From a checkpoint of a small mixture-of-experts model trained on Wikipedia.
Experts: 192 experts in each of 9 layers, a softmax router.
Below are experts of layer 4 (counted from 0) of a mixture-of-experts language model. Rows are named router (the router's row for the expert), gate (a neuron's input weights, with its number), up (a neuron's input weights, with its number) and show model dimensions 0-63. Each number is 200 + 30 x the weight over its row's rms, rounded and kept within 0 to 999.
Before each expert's rows: "mostly gets" lists some tokens that are sent to it at least half of the time. This comes from a sample of Wikipedia text that the model never trained on.

# expert 151
mostly gets: "tions ", "works ", "ks ", "games ", "ches ", "tures "
router,274,232,184,167,255,207,193,229,255,192,166,197,211,188,206,182,219,244,239,179,267,179,231,175,182,118,251,166,232,225,216,225,196,220,201,167,180,211,193,243,143,215,166,192,218,162,168,196,219,196,206,217,190,130,232,249,202,163,234,168,188,253,190,267
gate0,197,199,164,201,221,220,184,171,187,166,246,192,201,216,143,191,198,164,234,264,212,202,206,192,272,204,175,157,164,178,174,186,240,177,213,201,193,172,245,226,221,217,256,213,189,175,211,204,171,242,189,184,152,186,188,235,189,218,255,189,185,259,199,178
up0,215,194,223,188,161,197,241,231,213,286,207,217,251,161,211,176,244,153,219,194,193,190,196,204,176,210,179,212,234,218,237,208,163,168,192,159,171,233,209,239,235,226,195,258,203,206,173,221,219,172,212,217,197,199,200,144,195,246,217,213,242,149,233,181
gate1,228,202,179,211,229,165,205,240,202,242,192,159,200,251,224,200,199,235,188,205,229,261,188,186,206,200,227,216,167,289,199,182,182,193,165,207,193,259,203,212,204,182,269,180,234,213,224,176,182,205,169,165,249,182,182,160,208,231,174,198,162,255,170,218
up1,182,210,236,235,199,220,194,233,169,218,224,211,185,260,227,221,209,216,203,195,210,184,200,174,163,184,220,208,188,283,241,203,188,190,193,212,182,203,178,177,175,175,251,180,200,213,291,236,160,236,215,228,209,184,153,154,167,211,196,216,194,178,135,171
gate2,204,204,205,224,180,243,172,200,218,192,208,221,234,157,217,169,242,200,193,213,204,201,167,191,196,210,124,111,192,183,215,154,154,214,226,222,206,179,166,189,236,212,208,210,170,191,221,272,164,212,214,195,171,226,209,231,228,156,212,195,198,206,199,243
up2,241,213,212,216,263,211,208,225,221,181,250,225,228,243,186,188,187,190,184,200,214,148,222,227,275,179,213,167,221,180,190,155,159,169,213,207,196,211,217,204,176,188,196,200,169,197,223,186,182,205,163,224,168,224,201,151,186,215,252,260,185,195,197,192
gate3,226,194,165,214,254,196,214,217,213,206,179,192,203,193,173,176,229,186,188,224,210,217,243,235,191,206,150,196,172,205,210,212,188,154,182,141,193,193,186,182,173,176,233,220,192,188,218,123,182,210,205,200,156,181,198,108,210,222,164,202,196,154,191,171
up3,148,207,219,192,190,244,161,235,192,174,177,205,228,155,239,204,151,201,162,191,243,249,192,211,212,222,242,217,244,165,234,177,224,196,181,212,230,186,259,230,245,173,220,153,202,245,207,178,233,222,161,169,239,202,216,245,207,222,186,180,169,222,197,187
gate4,220,187,195,165,181,214,215,189,230,201,168,199,201,203,184,164,194,208,246,177,209,185,187,218,213,252,206,199,167,245,205,166,209,226,192,193,141,171,191,227,210,241,189,291,221,208,206,217,199,174,233,233,199,221,189,147,169,214,206,221,201,204,222,163
up4,232,198,158,181,183,189,179,210,233,224,198,200,142,194,199,208,226,247,220,218,210,167,216,181,194,172,203,228,231,227,188,172,157,216,222,205,238,201,143,250,162,229,183,191,227,190,207,208,167,192,215,189,273,158,168,230,187,181,228,184,213,278,236,244
gate5,201,209,195,245,201,215,182,203,172,165,189,281,234,192,220,205,178,229,220,267,205,240,181,197,230,136,217,235,158,158,207,189,215,225,186,199,220,201,228,170,177,222,229,227,218,197,193,200,204,142,213,177,265,169,229,189,176,172,267,187,189,177,209,195
up5,155,167,190,205,211,155,175,151,204,183,210,244,226,263,207,229,190,178,213,206,165,205,192,246,158,196,193,247,187,218,149,219,227,182,225,168,175,196,168,138,208,242,186,250,212,214,197,161,216,169,225,189,275,220,209,191,219,193,197,191,167,215,187,123
gate6,203,209,191,142,201,226,216,214,202,206,204,231,189,208,164,200,218,161,175,222,190,220,200,172,199,149,211,187,206,99,217,175,204,174,172,133,246,174,215,245,191,189,217,167,249,214,171,187,173,204,188,220,226,204,210,252,178,236,179,193,223,242,206,221
up6,162,240,203,251,110,190,273,237,181,157,178,175,169,175,199,254,165,230,201,164,195,220,184,210,283,201,136,188,213,211,177,131,250,202,206,196,181,202,177,233,235,166,208,206,195,206,253,209,199,179,197,176,178,209,177,202,208,175,211,186,218,145,182,140
gate7,216,259,137,249,212,151,148,156,162,210,195,233,216,148,210,206,238,231,193,212,213,230,187,211,210,205,246,185,225,133,217,228,225,218,217,222,167,209,188,170,183,211,205,223,204,192,184,157,177,225,158,186,220,173,228,200,184,202,213,226,187,211,180,240
up7,209,236,186,222,228,193,185,170,178,165,201,225,164,214,168,194,205,153,207,211,176,174,184,212,202,220,173,174,181,266,213,213,238,222,191,198,205,213,189,218,162,275,193,200,251,230,203,157,208,186,166,197,158,226,189,158,159,242,235,209,175,169,211,226
gate8,205,236,180,186,153,192,293,219,167,183,214,201,201,230,223,165,218,244,250,209,214,169,185,238,227,275,158,171,230,160,210,193,231,207,214,198,110,277,230,202,188,193,185,199,228,201,164,237,180,167,227,212,144,176,202,175,218,210,221,200,173,162,241,205
up8,209,225,165,187,169,185,225,146,186,157,196,209,187,192,224,200,208,222,228,197,203,230,209,195,209,160,196,197,202,190,219,211,218,221,211,161,221,196,161,248,255,170,138,233,195,175,216,207,201,185,224,181,199,200,192,183,164,140,195,165,179,163,143,228
gate9,194,167,199,213,186,224,228,193,231,205,178,125,214,197,169,231,209,244,229,204,218,197,214,179,197,266,272,208,137,156,206,147,231,227,198,203,252,187,271,206,227,212,211,211,170,198,197,192,172,249,182,206,191,218,190,254,196,155,227,196,202,232,181,252
up9,220,201,228,217,191,189,176,256,199,259,204,171,180,179,216,200,247,240,226,241,207,202,250,186,210,244,201,170,153,123,203,153,279,230,243,175,219,207,183,213,245,179,193,211,176,180,176,181,179,210,212,215,162,160,149,200,220,182,157,208,179,217,145,233
gate10,212,123,197,211,198,209,229,235,193,231,171,255,205,237,222,88,231,161,228,195,208,229,196,206,252,225,217,157,205,223,227,234,138,238,217,204,268,209,171,223,177,186,225,189,184,179,165,171,214,166,169,211,228,206,201,156,209,246,246,189,235,236,213,209
up10,184,136,238,195,181,223,207,192,184,239,256,166,185,192,207,176,209,192,205,210,177,226,260,223,190,157,193,228,236,289,166,202,195,168,207,208,161,190,147,167,246,256,153,210,206,225,200,278,207,210,190,229,185,226,219,239,218,194,184,174,200,206,193,199
gate11,229,220,186,179,195,202,175,180,281,190,188,272,243,165,199,194,225,248,220,173,176,207,223,130,168,207,187,194,158,231,208,191,167,180,141,167,215,187,183,226,179,220,195,226,156,152,222,218,192,185,201,216,281,220,196,146,158,188,267,230,198,150,167,205
up11,253,234,203,232,160,176,172,184,276,238,195,187,216,184,198,188,188,269,223,186,158,195,196,189,185,130,205,181,218,179,185,186,194,201,168,227,239,237,200,212,227,220,215,170,148,187,230,209,156,181,217,212,223,201,225,231,197,209,248,193,228,201,218,217
gate12,195,246,213,180,230,205,226,206,201,250,227,201,195,207,215,192,224,218,236,166,222,220,262,190,198,189,172,211,220,202,221,203,254,204,174,160,209,206,185,202,180,207,241,248,220,144,191,191,167,185,218,184,163,177,243,188,202,178,184,174,176,225,279,202
up12,194,161,183,200,161,217,192,155,185,235,187,225,147,221,162,239,193,159,148,183,227,250,168,171,199,237,235,183,228,219,178,204,210,225,207,212,177,179,172,264,163,184,180,187,193,203,202,234,222,240,192,247,260,141,181,214,210,168,211,217,212,186,169,136
gate13,193,233,168,167,233,166,243,201,178,202,175,224,215,238,151,246,225,198,198,242,228,169,153,211,269,211,256,189,203,230,170,160,146,221,206,182,216,194,161,195,227,208,218,221,222,180,252,173,168,190,213,190,196,170,229,164,221,208,168,190,179,258,252,184
up13,169,146,156,180,179,234,207,175,189,180,238,145,235,180,243,154,175,213,170,164,235,196,274,140,145,192,233,224,215,178,172,186,237,120,174,231,250,178,212,232,231,128,191,220,175,214,146,172,195,149,168,179,176,219,226,201,188,187,216,196,215,166,207,190
gate14,204,234,230,254,182,206,184,220,187,233,238,188,227,192,191,193,200,192,189,191,202,200,167,199,257,179,219,210,220,258,190,217,163,159,148,227,180,195,142,169,224,232,166,182,207,195,184,192,202,204,164,197,136,236,197,171,197,166,173,208,154,186,208,225
up14,123,164,205,220,224,197,211,222,184,184,201,181,197,222,181,193,261,225,157,219,208,202,159,221,167,183,192,171,150,177,213,232,202,200,191,128,163,194,213,220,188,189,248,215,226,214,221,269,181,168,237,214,204,200,226,209,205,225,199,175,212,162,215,194
gate15,231,191,235,125,229,153,234,159,211,206,190,185,164,166,167,210,230,178,219,192,202,194,230,178,191,149,183,197,202,192,221,220,157,187,178,214,150,192,173,167,138,269,184,160,195,196,216,258,184,176,182,196,220,155,211,242,186,213,195,193,203,200,191,200
up15,188,182,194,194,177,191,208,170,225,189,167,183,183,236,206,199,177,164,182,178,251,214,176,184,177,227,136,152,243,143,211,218,261,208,218,166,143,234,222,141,229,192,176,210,212,194,206,189,173,221,149,219,197,205,200,152,191,154,254,240,219,223,195,215
gate16,210,165,214,180,247,181,186,248,228,215,182,204,144,220,114,252,210,181,159,235,191,187,235,213,143,181,253,268,157,152,235,247,166,186,188,216,225,177,165,207,184,214,216,183,179,164,138,152,224,204,174,172,214,169,211,217,182,164,217,178,210,183,187,184
up16,164,233,191,217,177,184,230,185,210,170,208,183,178,218,207,147,177,260,239,201,212,209,157,165,202,164,201,171,227,211,187,156,200,155,182,183,218,229,175,198,226,179,142,246,235,196,207,177,198,246,204,185,197,226,188,210,206,171,180,162,180,235,221,188
gate17,203,232,191,262,192,141,208,203,160,148,173,238,249,231,197,163,193,222,176,194,196,209,199,178,191,217,170,192,216,276,205,171,240,164,206,209,190,232,214,202,149,244,181,212,208,213,173,158,159,201,156,232,268,207,223,165,183,168,188,211,176,199,187,185
up17,214,189,156,208,192,179,200,273,134,169,221,239,162,156,186,206,219,182,191,191,208,192,203,224,172,172,210,214,192,179,147,212,223,229,236,225,207,207,198,187,194,233,214,176,209,181,204,259,176,238,174,219,209,231,185,201,231,208,196,246,211,186,166,170
gate18,183,228,202,194,180,188,154,208,174,198,212,175,204,151,235,191,249,203,214,211,197,199,187,233,175,257,226,249,154,169,220,159,159,173,183,188,244,213,142,150,154,261,155,197,237,242,193,232,217,192,252,227,183,153,193,199,216,228,212,188,182,212,181,232
up18,206,157,220,198,208,143,210,254,168,196,193,163,132,258,224,206,197,199,162,207,203,246,195,180,206,175,183,179,229,77,206,190,196,199,211,252,175,179,243,183,167,168,234,171,209,218,194,230,175,174,163,171,211,163,207,194,182,231,135,243,233,215,225,239
gate19,251,225,231,242,207,204,182,248,216,179,218,199,178,219,245,188,197,225,216,212,184,196,190,191,132,169,246,145,162,204,231,174,172,127,237,236,158,153,217,232,194,182,186,232,218,229,200,198,217,168,174,241,216,188,188,218,191,148,192,203,213,183,203,200
up19,195,235,204,214,242,183,248,242,196,188,242,221,158,212,212,165,193,247,191,188,172,161,179,194,155,174,246,158,205,182,235,205,179,170,210,163,227,199,177,202,204,181,235,170,236,207,203,176,220,185,244,207,169,240,175,279,138,218,235,246,232,200,187,268
gate20,202,240,226,196,243,189,145,219,180,168,195,195,220,242,206,276,155,233,170,195,181,189,247,198,230,185,255,222,164,197,193,182,200,201,195,259,231,212,232,199,219,159,190,194,196,177,154,219,222,147,188,223,142,178,196,168,207,226,214,221,200,253,199,298
up20,180,152,177,182,204,206,156,203,179,259,205,207,207,229,241,276,246,246,204,180,188,214,226,208,223,164,163,208,219,195,182,194,231,203,181,182,264,218,216,186,179,206,268,234,170,179,189,213,186,195,151,203,177,226,170,208,187,190,220,148,221,146,186,228
gate21,224,135,193,203,218,213,176,191,174,117,185,148,196,264,174,176,241,216,210,213,172,231,176,189,182,156,221,193,171,176,199,264,172,197,182,187,243,195,173,161,236,219,187,223,172,199,208,161,212,241,229,202,241,222,206,177,208,202,177,184,156,204,233,208
up21,292,174,211,175,216,215,166,174,194,155,224,167,203,242,227,253,194,249,210,220,188,213,240,256,186,173,191,243,137,146,197,228,199,192,193,202,247,202,207,179,167,206,208,157,208,165,194,180,154,184,177,201,165,200,185,181,179,183,206,186,212,229,196,171
gate22,198,174,176,205,237,187,166,153,194,170,209,239,206,220,210,220,223,241,190,201,160,207,175,166,213,236,195,183,214,174,152,227,149,243,183,248,198,248,272,215,235,169,213,251,168,185,227,181,180,226,163,207,223,199,178,226,215,189,201,219,198,229,227,251
up22,232,230,201,218,159,206,191,271,206,233,186,123,189,216,167,217,208,168,223,205,187,212,217,176,154,199,207,200,194,231,197,187,212,155,218,246,172,213,199,227,144,194,188,169,241,173,185,205,191,178,214,175,179,220,203,199,171,185,254,218,181,174,247,202
gate23,156,239,200,204,185,210,264,191,163,235,191,147,224,181,194,207,222,236,173,178,218,181,237,189,226,212,223,147,197,174,186,193,249,182,173,245,162,207,184,191,212,241,234,261,135,128,208,200,224,196,220,209,266,181,186,212,204,218,178,183,189,283,192,165
up23,220,182,230,214,308,193,205,203,247,190,227,231,215,148,158,234,212,179,166,228,207,233,218,216,174,155,189,228,230,236,192,204,192,164,191,182,231,241,176,222,173,193,157,165,207,271,182,148,184,163,202,185,176,162,215,205,181,172,239,204,216,189,232,175
gate24,224,191,256,194,161,208,176,179,156,177,234,138,187,163,240,166,139,193,209,222,194,198,219,163,251,207,214,174,193,163,223,211,175,192,180,149,195,238,234,203,240,208,197,293,144,148,225,215,193,128,186,157,190,237,203,151,226,173,201,206,224,261,193,161
up24,167,204,156,226,172,208,239,182,225,180,186,178,242,204,214,163,214,189,131,224,253,243,232,226,200,210,215,211,216,250,201,155,210,247,172,203,173,197,205,203,233,188,164,209,265,178,195,209,255,218,176,174,156,186,228,225,243,171,112,180,181,207,213,174
gate25,189,202,189,171,212,229,189,181,209,177,238,205,195,201,192,210,218,253,213,170,216,217,152,234,221,116,190,231,235,173,190,228,189,180,225,176,218,181,197,214,147,179,215,205,173,234,183,232,222,190,169,185,175,188,216,243,172,171,201,164,223,234,191,230
up25,187,221,138,200,189,219,188,220,164,203,242,183,201,174,202,248,164,188,177,200,236,217,208,171,176,238,181,167,151,215,197,151,203,225,177,232,217,226,215,214,168,255,172,232,245,229,207,177,186,214,194,188,173,235,208,169,192,244,166,157,152,154,194,197